Experts of a small language model: 4 picks a token, 292M tokens.
Below are experts of layer 4 (counted from 0) of a mixture-of-experts language model. Rows are named router (the router's row for the expert), gate (a neuron's input weights, with its number), up (a neuron's input weights, with its number) and show model dimensions 0-255. Each number is 500 + 40 x the weight over its row's rms, rounded and kept within 0 to 999. Numbers have three digits each.
After each expert's rows: "gets" lists some tokens that make up at least twice as much of what it gets as of all text. This comes from a sample of Wikipedia text that the model never trained on. Tokens count by the router's weight.

# expert 39
router:495480516537456484390548489555480561502515437481452472442503482504555444502535493458509518523561500507470469506532560488517480482502500544506512543516445467504590468504484555534520516491438441510501537469415486494426497513464507562534495491539509528497511480553552453512531464575511417507461485545466492487483520521455428461538531560568510450468502552495575459480502461407428475481552399450500504471437485529526407444558529492427469463557513440493499607548463488498523514461493486498507543482518472460555526478407501582557531562553498518573491499498421550550480445506517469505569490526477495507482479576537514533459462448485487448441443495484499528520514469475532530539550533465544465571503429521449505469536471473511547518434502485509442526506451467493526522513451592
gate0:484516484514579542489457512415444462530444487545478537519499537487524553461560463488472487543570460552513511484509514480524503435487539501502460449547477432494524519513564528465556427498494510468536509493545524442480524508489475467501521444459459539506531530467457457447543512556485532568442462441515507652535564544500464478513500525569501520465473462526581511507469536473468473482415455538495564524503515523491574472550466483511525451497522427469524520465446469466563487522416446498466537485497514432566496475543450552478495430497466484571530526518548548467445494520550474468477491534513492442476518431458528541508540570528408483456475503499499458515507478421500513558558507505496505524558492489572536555403421594495485508496540441520470505563505545512534533409499488
up0:561488566554446465542487438536478529509533523479503488490510535453500498503456511473480510452530567529493548473473448479566544568476494473459516527453482464485406551483423528511400471443457554477524499525491513470474452418531489436486481511481495523520510490408515517490437564444504510570581503490413479450523522481506546528571539517499432474432485504444466502499495530437562453425516590572464441519579462553520472500562461460474484487471459582536513555525516474510445538451455521527529513465435515587498541540517518483444482518496458499460492598516535485484509526486507504532535499522469526519416542502459483474547494545493507490519480442548592520473556517522546475452466496472506496489456589563471467439489502560508492519490529512535473495434546463441550412497475457
gets: "u", ": ", "i", " Y", " end", " | "

# expert 44
router:532536428510422505446533418556437485529486473453467566457471454468527456453566529470491541444546513461482472483556547476568478531530521504448548525535473488535498512550471518500502579494435514460449444492490470537476516549495575481459529484531546509523508495511512414411529456508514501599481516563414449517469488521495476498493505517498475488466555484466536447497557495446452438544514435472423472454512539479545492539491523464504444488476492474539525520494495451511519542467545542467498501498606491460528536468455511517480551510487612545529520486545459548552554491442471464509574528528482485462487458531521509561460518487460484485522472427429545481544545513465515473507549537489497412516491479578487515526564387529508508554419595460542466470450502447488489541509449452
gate0:566527471512581508459532455490481531469540495535415501475497493455473412452446547461389523545484512476473421505558448360502497522457513469440399519502521450486494474526475501552429581464446497516450516573471451517447464455487546518563436510487397483484456534489488492422545485478480544499521548556532527457506487501509550497505551459435482588517494478447479497531558524508533495473506448506444512485534497498520531543482500437619511514474505529493483589477533523504450576467516483482497557527514475443504518429506502488448530535473490493545478444480536483503478543479518456483466517482482497480498444425464534566457504493511551518451547442427503438501575563464521450471465517528453475523504554533479485449490506538505445430503497536494527519515509448537503486495514580
up0:487413588511524483527469587507509499450525531525529451508469502464458549529530497573541512446583530554562518518463530559482464502529539476527504530444468484555473472421484492399551485552563500477590516441548540515483563507529407548451457469485557541494560496564484542561487451455543460536487560484435468519480476567426467511505514507460500474473431499542471571472512549548456486497506480526558500460481560490506486457527539563522523472475471502482440461538542523478549442507434502513501447448553520577512539472510569542507494511539481445434537498557513532475497529502543510528457560511554458600491537513503450488568567522498536448557449473564498489505437554535526500511569536517468491456534451532524579479485587487440511502489469479490508488475502494482524519557538508
gets: " by", " \"", " with", "ed by", "ity", " o"

# expert 35
router:525498427497412398480507487479464526513417506465488521414380474446537486443622499507498513536510514464495492440547535459530485517568541567452540556529443517483537495513454515553524562510430497551495521462480424506505507514442497547507490484490503537572498524462546438456521477516609453515489477501475473487516517525446537462523533523472521504497522539492507447439540415527451462542470477499507505483393525474526455497526540468454476442540518457528478511493482482563478563489562492446470523460499483477527541447478556583535563578450525512525524519531406526553523444509432430527546500471468532519463472563567483540502492477519535499495494469491552511512530515475561460524503537526523475452509552522480504466548484490461511493417557511518510489434517449449521460525414555
gate0:411446477496495542499532444498563510551465507519502470519496483464513522523551471442478532474495528498523516487515502501473544431484515556498492514475526564447545521539461493423524515465476458495532424549564540438550539420518470460574523522518501562504491606431567461531483552471536499536451434425443529386555526477484492561563475474523535448438490482429545475523496500531532461508514483483443513429528498465462494551461503466520509492511517515547560568513548479516498494471461468543526417472481481542458505555554521504535488508457554512450561499524551478507545567455584465562400503540555495515463482582494466476419481530553460469542513424499447551515468475548500460460532461522447553478496480432419484474508477517548545491493468543514538484486476543535527429488565507
up0:525470572442565498449371527497452517468467558543457584549499523594500562493481495545481471467499582431481468436457487543569506522495496553509551550430523510454559496424501481517522487596458479474555538489500531449507416553407561542473524540504442477530475503504564544453496472500528484484550549509525547541507521523506471512482502573471535460534475531548471492473511505445499501519484520461488513577438450473455506500494479473493433513471540466475388517538517484421570489546497551471529552492483460469467437456463548535513512509509515451489502495533535395479495457491468560516518519525501502547491516523537555476553501458531529452454518531520551501436497517445490519502429516463577501504448457490537517495409491436531536446554469462486445514523462430497459465488486520
gets: "2", "1", "0", "5", "6", "3"

# expert 69
router:496467493477454495419477507517495597483534493453498520468435483466488429480566557505496513419507537455499502465495562515487432489516480571496515526539463483543554504524446509501514513511493497556502521481453491528485555494367540489471509467533519506507503493498513533477461509531505476540471517503470529538434540487452442438515576581531509418482461512532518480465561471479445440550555470457448524517396458508490417526509527488499420491497562482514472507622471451550526528423529472511437486436544493530485525467479585499537589510536541524522510476583438505545452500448496453505564517534483491470479456550592505570476494443500533406515510488479488545564500537517556460564511511486536501507435486543470477460519460478470579479457560485546434540475479482454509549534463512
gate0:527524437414492502493509565499537465583522532484504492509545519495485513528520561441494516457471529476485528455456559538544412562519469543557518514530504543465504431525454548496575496534536509503429540439565468561415485476468605468494524496477524504505414460457576525516479531432509498581524437451475493523489473526495469524398501465538494509497564528552511518510454487499496540579486548431538496458466450439546523494496451468453505504525483439500471447466440605568509493534459420540516460459509465515470550565499474501459519536531542480449505506485480558479484550471556451470514614449429435490575512490531508502510505520514556470465554476502447486452501474448559516493526524519552464513479515468478520482422488452522462490472508491531437502442463452510477476557484430
up0:495525429442512400555535501608519483474564523499510515504576545495483436450472470472511461506491479466402478548476522512534550546541526518511518515519482473509533485490443558476517530544454507514487447468467475485515520483447459445477520506511511523539561502403422471440531508432573452523522516554523480487527429578473553507484427557454479529460476470486504537524514481518633485442512470566522489543516490520471489505542539458496582508517492574477464474540464559524442486505525470474547513520579540528475523544511505494517501501509398511491520490517509553486521500445462555452552459497472425556580508427501464538527407445494508497516531452546484526517504559445512464441497507481519495449461505477477440430460464456522581461570482487501571504456530524541518457430453515
gets: "\n", "o", " |", ".", "ro", "+"

# expert 51
router:541534411475492483479514476494492583521451504429482513490462512411532477454504571517534513492475487508419455476547465445523471523499537576452536464478456508509509431552487553576532526520418476572490516500521411506438516549373524517531576520569519505567505508486522496460486448525516471628453502492469436508446520511410445479507506526508496472478492534472529421404509511505419473544548463478447476434418475486520505497509524496436493495499510484549509533522458462511533579449480482500489482447508499479553491480474589537538573551527518584518556523513505527569524477456479496494531498548478470473485402574557487517478450460474537478503504453481534478552553537497519413492493521507506497499475474509511515477548480483460594511464555478516465494435508512536541500477472498
gate0:512513484537518463485367482537450478460523500449542511470445472560520530552570495513475461484536541522546464527541445534486529490607508535456499480486516507512539455601513498488460482515443532493516446481434552497502504495531458549507513587489442472471488456445538544481484464487497491486531466454541520541500464523514459507500488502601525565517581578534482551553529475499575441513494430483474512515525522556487498429491493459526444484461508511491508536529525472520425518486466438542466587435442543495505442543530528538501514510479465544529482487554496436472456410455481518497508474452554423524566523525556462448545509562453525582556458499416529459464528435425495447461552436505488488579511506555496486484514466536526509479538538500492506545436516501569501476518484411
up0:517484518531547536508491576575507525472531531491547499504487506473575514527505511466550454442504479453537487435511536496492529512550454453446518534468474479510499582486494507500508524492481504505473495448490413438492588474470474462479485554581545490555538502519478500525619455566481466451398491525489530488499491495452419524469514546536473498534519470465527483499521526525504504485558521462406548510464555531535510470480503479410376434530501487477421514516468468498501471524542537476559516519505467469569516493553445474537435547557519525577462528435444495562499510420538441474526598541492528443491502545558449461529519545448520479487519546503526500466476433458512467525525454483526590551484512507498389501550494513478466565453526484453440481472437563522553495513544478
gets: "ent", "ed", "ly", "le", "in", "ow"

# expert 68
router:556528501518499495408462471528447558449482542484492553439427533490538523477579542474528598494532457478509486453554542522493438541521461501475516541530467467528566509566438503495570504506461481505484518389479419537486539538448535468437493500527499571493505486501513447497567457559481489511425527556463418545504533526477485450494535581482516507483549543522595491458560483470420492520483427462410508520452509496533486438576499442456471499446482445493476542518465448546506552507547478440482550454542517460553539468450522546509514551527499588554535490477480496520506480504486508499561486519448487532477475532510513533503441495516550467478463477433532501540524547496529499598568535479477478505481420591506509479543465504514533592450506554500449484459510495454560502508490529
gate0:476516549499486516533573503579541530517482549390483578481494508484452518458467528466578434491480526393450478458554471481565419442511491532486467511529416514520537494550468490484509488538539451515501474447453497511468444521529405552476507509511492598548482468438573508498607495530522509501437507502481514473475544482496484480556602564485465457507501470521454490498488436553469480500546487405488505476500521519465480516532525564500478484560528475541508502441473488525538544507464479501421520465478445443547506551494525399496536516451425527500542512496518491532507517461533504549444502489491504457484411529518515519548466493491510506536529507567534535466556477481456518492463413446521426510427526541511487445504552543436442520471469430489500521435574499506539518523588489
up0:504493485492463541506495511488418538527561513475534488505578479466474455463510597545533604574486466485489505487518491477414550551500511524509480546515509449454503484452480500558458522496461562498545517502461543499490443392553499479514476499530485520492551391512567484490501483534505461474477521529515437471541469547470554489545517430447397536546410451399501473546629568503483496478528484466482551534487511529468500513476525564481545553454497506448463518512529515549477471525506472488528472461582516466557552527520493456438486496477518416481525523479389535508500504484547523479548436490501599460495535559518480499448496445506513443429479515536513536511484509490510484510516546556530484502451484554438523524486462436537473430492506550483476443531489451497588506535472440
gets: "i", "ar", "ak", "am", "u", "a"

# expert 54
router:471537461479477476496561476544481530532481485461485556436454452453511489492560502476474483473488514443433478455503533469557461555566469459431558496523465466553515537522482542567501545522475499510451488472502436559486496527440521522441471516518506556515461476511486518454544470551517479575463555522491514522448527554465449405495566595489497486430462516532497451485488477459442442497546459465470479539442479463490498554540530485521431495522531486507507488484490432523492527498549521454439532477561490514524542477423601529561566547555522492522601473529406517556509492516441418523592532512439486493517489559535524508482448454456522443513493464448588479521536531528543490526520498413573467511465471475430496487576466434495554554461478480510420441509483511469505499536481537
gate0:515475483465526509462547529533601481438486513485420437485485428460501504493538483483537528529488478553504456583417520551483475476524544470473484480496434487485472461547408435578516487507490551527548515519493479530502469430565498507535452533445488478446504471475536582478480515458509426529450427455502572530573478461430492470491505490456479450514460556529532516504461506498549446524464503447502529574406472457451508424423489498518502516510528461431465510492547544524557471486494433466525538504408479522540535533533522455432510526562399498525441505541470453507476543515467536519534493490514471479532439527535532500492493455450564501583527471511529628522528470517518544438463425537511527514435475503493483502486506442578561474530470495494485538505463476532436476493529554
up0:467483507452520450455499443537468407473534493477428470509433519480484555518497483445544462542469510514507494501550518455556474495501495525453570438553514535459486529540544489481490548532560444484510462529515541524536496566511455531529484480544538430460558436459548478448543557528480542461512534513496427509550476534536451569517430481508502442515528428481470518540487565484453498524547464567437545481488519515535538526565442438437455524439439528469543490435521513486458499491498583495469488440531448499430543432465435580545543526496569477570455460458572505524577540491503470466508506421533504560492500517558537497488465570478487527448493539481485460482478518446485417531488515519494408492524547553464506535597469501442531549495528471444518485490584519493498557520471482
gets: "1", "2", "0", "| ", " Y", " /"

# expert 63
router:527516449572415468491498416518487525509501440478488545448477459434502454458555573470512576512514570497481505506554533474499486494510562566452487490495435497522519493551467552528523543547393473518496468462482431485508530511474497486543491453526505554528511518465529471469575425524572449515489566550456465515413479518440484447552520505499556522513531515488505395455560478468461485511526436471446430496500516488554469483523472440479480465530489524524522486538490461515538537503565494510497551471539520460492504466469576518488605513453532545530505492479450514562502496448449511531556532564449553477473472550553505567469461482541535501477432457514502497534575544414547426524516496432505494473464492486475531504546441486433527588438518441507457513420449428489514475498452515
gate0:582546453554450517510496494512527486593501470560521461416518539453513502523483502461543539574508579551472516506533522512470518524531528473554476465536497511472547511505508525492543487557470487504545530519519511533540441481499508558524408499531474519509539521444486484520544494496552449512490559598515410560496529451505547485490530474450524460425499463545506386442508510442548532504468501463440417529506530439574451522519486512450457492504507489540518501467459473461567485503503510470474547476519463517569501443482417522473535447418479501430531586447512522568552544544516459475461479516524506456432537527471476480483506430579581529479466482509483431492533508416468568452510505485532441425472480432526518542551444462430542511545556490470474496488506443437462515501502542
up0:510514462555480506530526481440485553586483501560517526448505504499453457472492472475496571487472592505443484451498501463475534438518515457444468577520441482472576477487530521445498479509470481535456473519571427530539516538539539589507541427531466498500508468469493497528528528540499522534512473500467491495516498489492509495526532497452557488487460520508524567476512535378522514540511488438427417471507485406551520457476483480430525464584448523515497436444435464477443528503546489382510570509464518521495532451485486533479586459423424464515499517476463471529456501476542535532429518449534516583462442533475443503472461512533507471562482431505493478431512548483462552475505478510548459418518523485429487579518492500527507507551484523485414509428514531488499430552533450
gets: ".", " that", ")", "ction", "ance", "ity"

# expert 36
router:545499508533444411454553444510479568499500473447495512452449490487521433452564503470487534484512499461468519458500560529518442500532546565410487554479452509553515440537447489524562543528474475536467478465464408500443490502420534485515522452519498525500504501454564461467482485550506491548421539510478465501440484505460513394505550521565518456513553556489514442492574439513481439570503435470481514471462491496580465486530503442453463490491504487540549498527490431571515555484521499498423556461598483508527526524495551503536553496474534543537524461542428514559462448466495495512509474508458496500498453582558504564456508506511528438482476510451551464542514521426593442520487546502537448464497494550484476501573493495442577505419568486485464501480479449453500498543447470
gate0:538495498506455545491433488520543564531498506460483490408494515440516527461525572513578549517520507514516529460464541585465528538425584474539443462562528534548596482523458498535542407473496462511510581527495405527487520483455501500492469518480501561544466490474503521498497549533531530566483508545498451470474433515503526487601448487515553577463481479500511490463438475459545479554516470442523521511493462498454475519524478532412421453505567508483513458513462518486521566585489423534417539501496491560568505493458536491507507474578437507554468500507482561462470528546519491480542507533528509527412518518438486520567555471489466434529505494475523454554487492609471561491510534456460538513504511499482555515484526560515577559474533536526442474456530508454520551498547544
up0:459448507516496522474465493559466488474455494517439496475432470459536464535539498453472547398495525523454502492511582443493452521522355475524588475529469497510479527555553603449462473527476555467501441495549474568509523528463573566495522462567486455443462452507476531483578452502542513507527514521472496485521546498586461473473545596523500462490501557462488510526482549438466523466495489507510499489476534503452550550524550545502514495535492531528481519481511506481440489455540468479579552522455476483523531483430532454487579545472580501411457483469527459451558510534508503546535530467526454491580521448476536485536403522453481508521478504446512498471564540523494504468477550488453438522462414519469489524428447476506467492444498463541505502516443519443565564425492509
gets: ".", "\"", "s.", ").", "\".", "9"

# expert 49
router:506488499546456442515535410530442502515503504448475529484470439485548494469562527461518533440540520421490489454532530510482470529513493485472523529497471491535590480538432504453535558558474468480465471430460483561446517571488572505475526457586583520461523481536510481493517472514500459550390496526454487606476501512492481479503501505558536497491573567466530440478575505438440483554522459537445447441499509449540508476508515480474457452501494517520505520507461489567555531524542529445508506486553474489492566488453567483539515570521542497554578493500502553582515500413492493492514566506405446501513454556511495514442477494474545453418453495439540515510547511464562510544536528440510465498435454520458527515522456474460487525415586497547477510458451482524555542549473512
gate0:419546587603505470501491480526563467535579442542477499528544526509468497478500502466526418566553550516509471469519532482484533500518556527468556488439544518460481470576495466492505521521417444488529493475532487534438490507530540514559500525526479443452455504527491479565487387513375463527492544460519492519493505513463523515514516481513553437513551480486519459436550558523511501518497497535488537549468540577521521460533470492552482453514521512530559545471481553448542514469483492601475516543492477536490496493541418523515500541454491518485496514569544512552437504400501549481469468569512549561436477524476491450497417496478511536435469491462456405502466496496526456492559473412456582549486535493507533457523492499419469504441486515447545501464441516539486583485542467
up0:467472594548474501470508558558479487502544485548538474508533412485493517467543530467481476527516583506521466477489557452514494486543515463491547467397474552464476527522555494521517480441399493451524495482491439538538479537504503565485488521494556492480533411546544518520497472507487501472468448447537431503485467483493497452459474479457470471561480491497500443491458490523405501546523473463483462496410508500450496464545470514461583523478523463512531463489438466483513502583532472619495551472509452490526466507538440502535463512533502492515490449529512504546451500510526525518505453507540471497510509582508552616484487463455483513439513535523571519585433481493521481549609495497539499543533504451543487399476486403471476428499502561461572501504397491532474500452472580
gets: " in ", " from", " in the", " by the", " by", " from the"

# expert 56
router:489489480519505455495494513555498538462489510476515512481439450473495494459578615482506519452502542465480538452522494483548454542510507517444464499469485489535500492532413542529525498511450512539470572457499443509468547505463552526452529455580512560491524494493557533515538438534520460568399570473454492578503569538481473449464566540527551438438499610533581439467537487481460468494533496494444478465438445474528426518556549454492385486516532497484492517566474484533515539488534484441499504446541463506545503494440548468514544519513526492512517448514448485568531514498503464461536521518450467489540425553552516509468477368434509466480516519505587526529549509505577473590522531525564448543448464495476509451452488462470501534455508447525495493484490519496552528496505540
gate0:450496527527531493472483523480529487419462460477521512554487474437444480539498524514492507474534436488542546531533509472481433455548484468511514513426519466547517503524500498537479445466554509485511515508552361493480523428520444438453403562511475485483521507580438497493567478522493487470479462475576577548521559446499528518423565563531508527522489440528532482447508475456489420500411495448509553448384502499490485570420531576486556490559555485445431432489471450531477505551502491416491482496509489527490480550434500545499484526475464513479480470560501568544503507540529421468525447486478426503568566559505499549522567486456500462545464534490492455469509498505566459534522540491521521483526518557478495524473533496473502507497477511469532460566472425516538567524480551
up0:593529491526473617544542506529533507529453486535456508463507526513438495525464461463555575463540514478507441495496487532492517480490451487466522487498450487450434464482521433508467546470467440510510518535433487505506491439548456571504484530477527444545559478501472456483502504533559544517475482531557488462512433531478540554557501412530469502465508444533369503499544459467469521528539542493483505532575501482559517532443533538470572503519463537531548529449522483529524533512545537517494547471473473436542538482448466501502593459459609535457485419499569571497555557521550470587506468475457541547501413496448496468426449502518456520546494487466533514549515486482438518482461470532451441478553529491461436510448470487512455460507514511561538517521543471480571454545472438
gets: "\n", " in the", " The", "'s", "u", " Th"

# expert 40
router:513540447510480522451493418507471537459485426451499554402474451437493477418496545511490534511553524454470469500526543485487411530518537520461515527548434497492556518529522485502519529508434490524450492436488512556482495547456479510510516448551496531491525525553491456485500458559534454552454472494425462576461473530402479496527479508543537521430556475498538459502581457461478446511530459513469461469494542514562477524534554517457482492561485509538563571539461438536488575520545542470461474436577515518560562432484559540484497541472523512538508510528463562559502490448460410494492494542419503532457485548591524553445486485505557448483478495506512497544546502428532429494534578472515443507482531563465492504547449504464548529471568455552445477444490459482509528537461521
gate0:521468505536546494442500457460510444463492480565477469556554547527466537517538456499517503481533498518548483513536523487530477487450455456487480498529480474426481536606438508455518535444582528549487519498522491481547487533506546575526415504516532560455533553429512468572519490443476551471484547490475444494547540469549474510440557528434535457485511485485501488549527459446495465591442462540426469535530509526516461468506452441554505449458503540481570541546467490476524536546484450438515565490495502515512578495524479557508550523507551515451518558472515472465516473566477533554530485486534529545471579476491453543378489525490487393538564494529453563504458480426483472522510532519492475517448478587519468465575483549463450573475541478454478541530534526399489492465464515
up0:515471497522492445513483537507516576507484496493471388510554521450498424457549550595478531492536576496506556468474509518471456441558570557562487511548514515497495561544507497483511448481518549543468496526483510529572537467478530470574580538514495571468532487538509421503406460486463479502448510451462517463483480468498503510556427483544506512576465455593505518486537521559530505534481485473516471489462454538453473524445518559573430545482503434464449466511559477470502470490493457474507445484490484566436487510560424540551504538559520493529467530584505511512401595550503491472531486481464513507544479513517490444520558504512484490524545578515568541529460499521466541503500489557516579476494472493475470545523558486601517494551507485526422529469472520491460459477462404
gets: "ist", "o", "os", "ant", "et", "ell"

# expert 78
router:511461438541503485484493463559508508531468481427446461491387450480514446501609566502459517476509507468511473459532525533472462525541496563463524496573433490525551456540440553473519494501507504557467507485491492548486552544462468541455570446538520527488504494512526477416527513572540482574482534543452487555438472503480416480477517561509486454481509534518568441450520507472469478527504442488487455461406464479538463487565492457523426493518540490471510502556493435508494539483520470479419537426597491496535488460477567453522619514555551460529515504536448519573451476452499512454566533510469482486533426521537539552467523506420543488455467508414506518535547545514531511529519508460490435484493474536523498492496444534481513534460554450539473475425464462506562536554504467
gate0:534446544524479484462497545511553529610496458489508512473450588492457456525548576473482430433453495465508534493462504503482497509487456511496564572450541529489548477565448578479526537608481472516504565527566467536509512443498529506488585509490525474502540482414473509451524487496491519534518474484458498434436485434490459518538558519453547477576568478478547476478554570578545516449554487459434509513543435506507517544483516486557503529504525527469539476544447528510509511485438458532481471463582497500504546514500492486537584449502520597454536484541553443443507483441476490499483525481494556493510523497493500560540557495599494443480413474444549513480547558510558479424519408474410459521509520494503509510481556543496519441524469494535517566488518508491560507476520473
up0:582513498560454514552523477583500538513513447454551487510596523511533528533485634495502457465452568474466461501474538429556486424458495590530544457502498504480454541518431565495449546575536470582540503582538499527450538462439469513489569437504476417504456445477486543524559484486547535533439528455459549540521519538429528506556465514429485510498481449561509479463479486503506477518553525490394501487528490542482526494504487478479447497471493489462474496561500465546510564475461429490505464452512533531532501495453438479541533478469480585445531540556540490521458517548516541476574480505455487466470498438466499451500442441500559525526527475493512425483506579517496522511482440430484529459472559575501492539560487552515463489523544458537443501479502551488494508473499483
gets: " of", " of the", "'s", "c", " William", "man"

# expert 61
router:491528460513462505459534408526479517554527428389485573435422480432532492437522496464483514494507468441452473448510549520518456514499419526450553497520458449489521469508415545520546513506461412490488511481468483524524537544450517466504509480531525532512503509497517432464524507508578527553474527555447466520415494492471489488511556540483457482496510514459511457478522520446457498544508434535488501497424496512501481517539537464521458477521493480519528542574450451501524537488564540520426543443535450483543481409446577493553580538476520522524574447515452541532485439481482454481487535551432506486484522509547505598469473509535591430501498440460538556581499553482520430521529498438501428525491467603464493492545489437456520517422546475517520476468494494483533506550503533
gate0:510480478494473502458504488517589451502554553439557549467462521420471543467488508434438487476454503468533498512473521547525425513501480493483552467442483460547488436469455497537432513544566542584452495563496518485480463531450489477486431507478488594413478475469519496503444535514499570570501498471551542532493566414481483494491519547406477447553413531546469501476518494474481514483565469488512493534434548552457455448481483482532525562486489474507443488534429483503489531458456503498509535418514474574509516516485502483496539491475479503498540452541476480519434413473504472491482464558405477506592518537469495519570478473516538465488544433472503521501565548517571440514556491476649437550514532559487492515516534474467498443553522478516519468517533475517544439535495519
up0:574514550521432540518418494452495480504505464575453455536497433599534507620531560614549534463448495540469524567502493448506534520467551463490474468468547478459463522538492452492549524485499505498561560534465524514463480466463588467482484491473506402507559437484512483475534483514483493471469519491576477496505439562479475426504496467526497492533519521498509486565474458501572507443496471473524526577533533449500497571491556500492458459482463511516484596512496549518528469504480473497479485476461473444508569548506541504533484568458574522517447501454539480472491459550547570536518500498510509531465498433464516474475498508509460524408452475464504447537470444472513593456470619446407547496522474473488543508538475526583503476525467522590493461491522515524493531463519475
gets: " de", " re", "c", " Re", " De", "ort"

# expert 31
router:513507448513425474479507394550472506521505445461446517437480485495518426443532497491561573473517542531474515472508558478543409485536539518480524563551479488546519505543459539498508522530487494470445479459454466522480535548466548552468533443540541524537509455483535433469529474526487502571429471576527488501453502508461497451558528492546530491430533553457566464478541472407461453546504472473452486498477471494518487552517523500453427488525515514575520488488526430505567540457574507456474566483557509469481564497496528511543567542553520538518540482540472547543478457472427464496517495538431493441478455547546507501474498505478529477498453442493527469514552544446563507538488560501521433526510472550463527536591418512499513555440564451542450433467427484444514580548451511
gate0:543504549477481501536553499487487523426514530475531526484532453504475459510446527456514518497462514564504526454618455485519574545568516514481522466539449497577466530468587471520548473483480542504471494533469442505491456457505502497530486519476536473568437534485490522485534523467473543482487495519500443489483515517518506469547486472566504554485432480497516438425459452453560493471470528452482574522523485574558506465469457488454551523531460552493495530481470440412513462485491557471463558552410448532494545485461503511503447453493429516519417473539473484454446545552483567499444478430559589485447513512538501457490496501506421560493632528499537441559520537557483468525525517579494515499513450436507501403471453564508548570511526521519498465501474506406481464515512559
up0:512459580531502518488429551472577538488481448584495430519548498478417504484491517444461470572539468504543498497538527425502489510488482487532423441541479505486546529521545483496448515510534498469519545472572452499548464434470442531538552490517521480479591475507484548538554451485530483501495498530482489480429474520527467409534508445517533535520516463550525447581426452633503563480520528483545507532481538460497434528482502521509553526487549472529496487444574508429394457528491496589464528443439486490528493536492546537521512499498526460468527532555492466540523505497472479481456448516541560462482530443480522475496524522491545545455453450488477514477475523496497562409552485532435565506528534431586539560486489511440462461466468513502452591450551474498496531446527494
gets: " and", ", and", ";", " had", ".", ", but"

# expert 70
router:454549463527437490502499364548458505527494428447475586498479456465539485431562531488548567513540546511457500440536486466510469512502487484429498500546481498542516511531494503551479552552475447487486443457495466513495518563489549536480504427576540534535513484451516462456582463556537507552451555554474484490426494510493511459507544523525495504484521534464489420498515496446479467527551451486411408471444508497518451537484523495484466441523464514515499493486483493468530563505606543496516580443562518487540533499465515506553575539487511523466554467463489525562544488441472433506518555530425505498476428527538504514506467453493466465444490504480527504523592542414597476568520605470548437536503473491461517506550473505489544561456546445511501465501464478502545506503490512
gate8:484447485567494476555504483488484399457517545530510500528480421547416478512515538458504583493549493454417570496493444479482548519449444491536514538535528486544523472518564547495420544514461500444482499533556527507455454520543505473543482497559517489527496514532518444460607474503532519569532615506470518502513523510502455512530556487526503465541562481406531487548474585528495519463518472510544461482489549457561505507485493505502469522530511524526483522481466489453488415557509538607551473540457485523513481475531480494572491544456522596455543448553458506493541484488431530459502566469452503453466534479486455463502466536426543484395508470544474469471503507568500480503468411497492501456515424519508482461463440448481462559463554472531461485414420520517489547488512485
up8:471473494450476490439403512517484460484538525515533519533528485420443476495486501452495482565517575519493504546482466526497496498486550499499522504526573542479517481562515467439537523465514555505418449473574436482505509500526488521536503551533541487439488580589520487530562446539502513553468466550483545457564458510431480534478517559569481470470543552600466456510484508464522459464514498473517496529518548467549461504533496478428456554506504562534513545479428500467548510441576489515459520566530499489485474647518466459489487515504499535483517439499562494504562504476512503499454490548453454451458479458522505423572463583539518524530454491453552478510582513501445546518478485523477459429460452538537433493531529541492489503513514509558443536504410445477445585559508440
gets: "\n\n", "\n", "| ", " \"", "- ", " first"

# expert 0
router:517499454483473444469553505518430571521498484471423545493420505482551511455522493493525520497546520418483491477530520492529471507522523480426505547471460474497546498486458470528496470516403457539485545483474518537507551482462516551508504484530523560563491503522595501502527479559533416479444517564481473542503550484423476420472565502531531533444536556458505503432556484431423480524454495489509454461417493519509424473509490452500481453514521454487442545592496527580578552498535521431420513453484511466528502465471585533536484544528503521535492467515482501559487509491455442513552539502442426497477408567553496509526449428454513449477471487493530586524529477526584483533472541434495419534451481480458549476521495498510574470449496477540469473445497481438490482491471555
gate8:474531402458590543523607460452470522522506541476578512530467524470470480490482435524520439473466463444503510499511418444458461535449529502496529511511497523408549520479484477518478465482478538511445565473495517490535462538475451536535534481507538528587510524540489461533457510507504496404518411440413541482496541477521481526488537442534518507467473503439518441541538536563553535520495513521520488495520536473552442508480494526567524455518480537487453506529507513411477423537523441465575447479517537564454487496475640525488477496572435510471505434479462503501545508465459516482424581504447481451466539527503519469459481506517552404495447447508504575464456538486558481515468447590502507519510484497506526555462509487495436471561466498515561463528471460484529537479543479
up8:529520472445519494462492547583493517524487534445536446470468510513567510556553481450497520427523575466426499447461517538532474461598489510481479446503562439590434502578513537534551542495500502474498515549480502554458553500460460518485519521436525490467478501452468538526410451526515501574500502431561491481470547471411529496502541509537481426575455447515481471506467456486467457521484531479472559478500455475530509527524533437460473546461511474482529498524506479512444508451383474443519507483453523484514495517459550477479537419538476482569472447486505511562534494498516426551490447486590510480497485548457545456543419470485540534528567493528458527440450511528534523437469412519446524549542500475497478516488568508580553534480510487511530501522504484475483449495617446
gets: "\n", ")", "′", "ation", " (", " sub"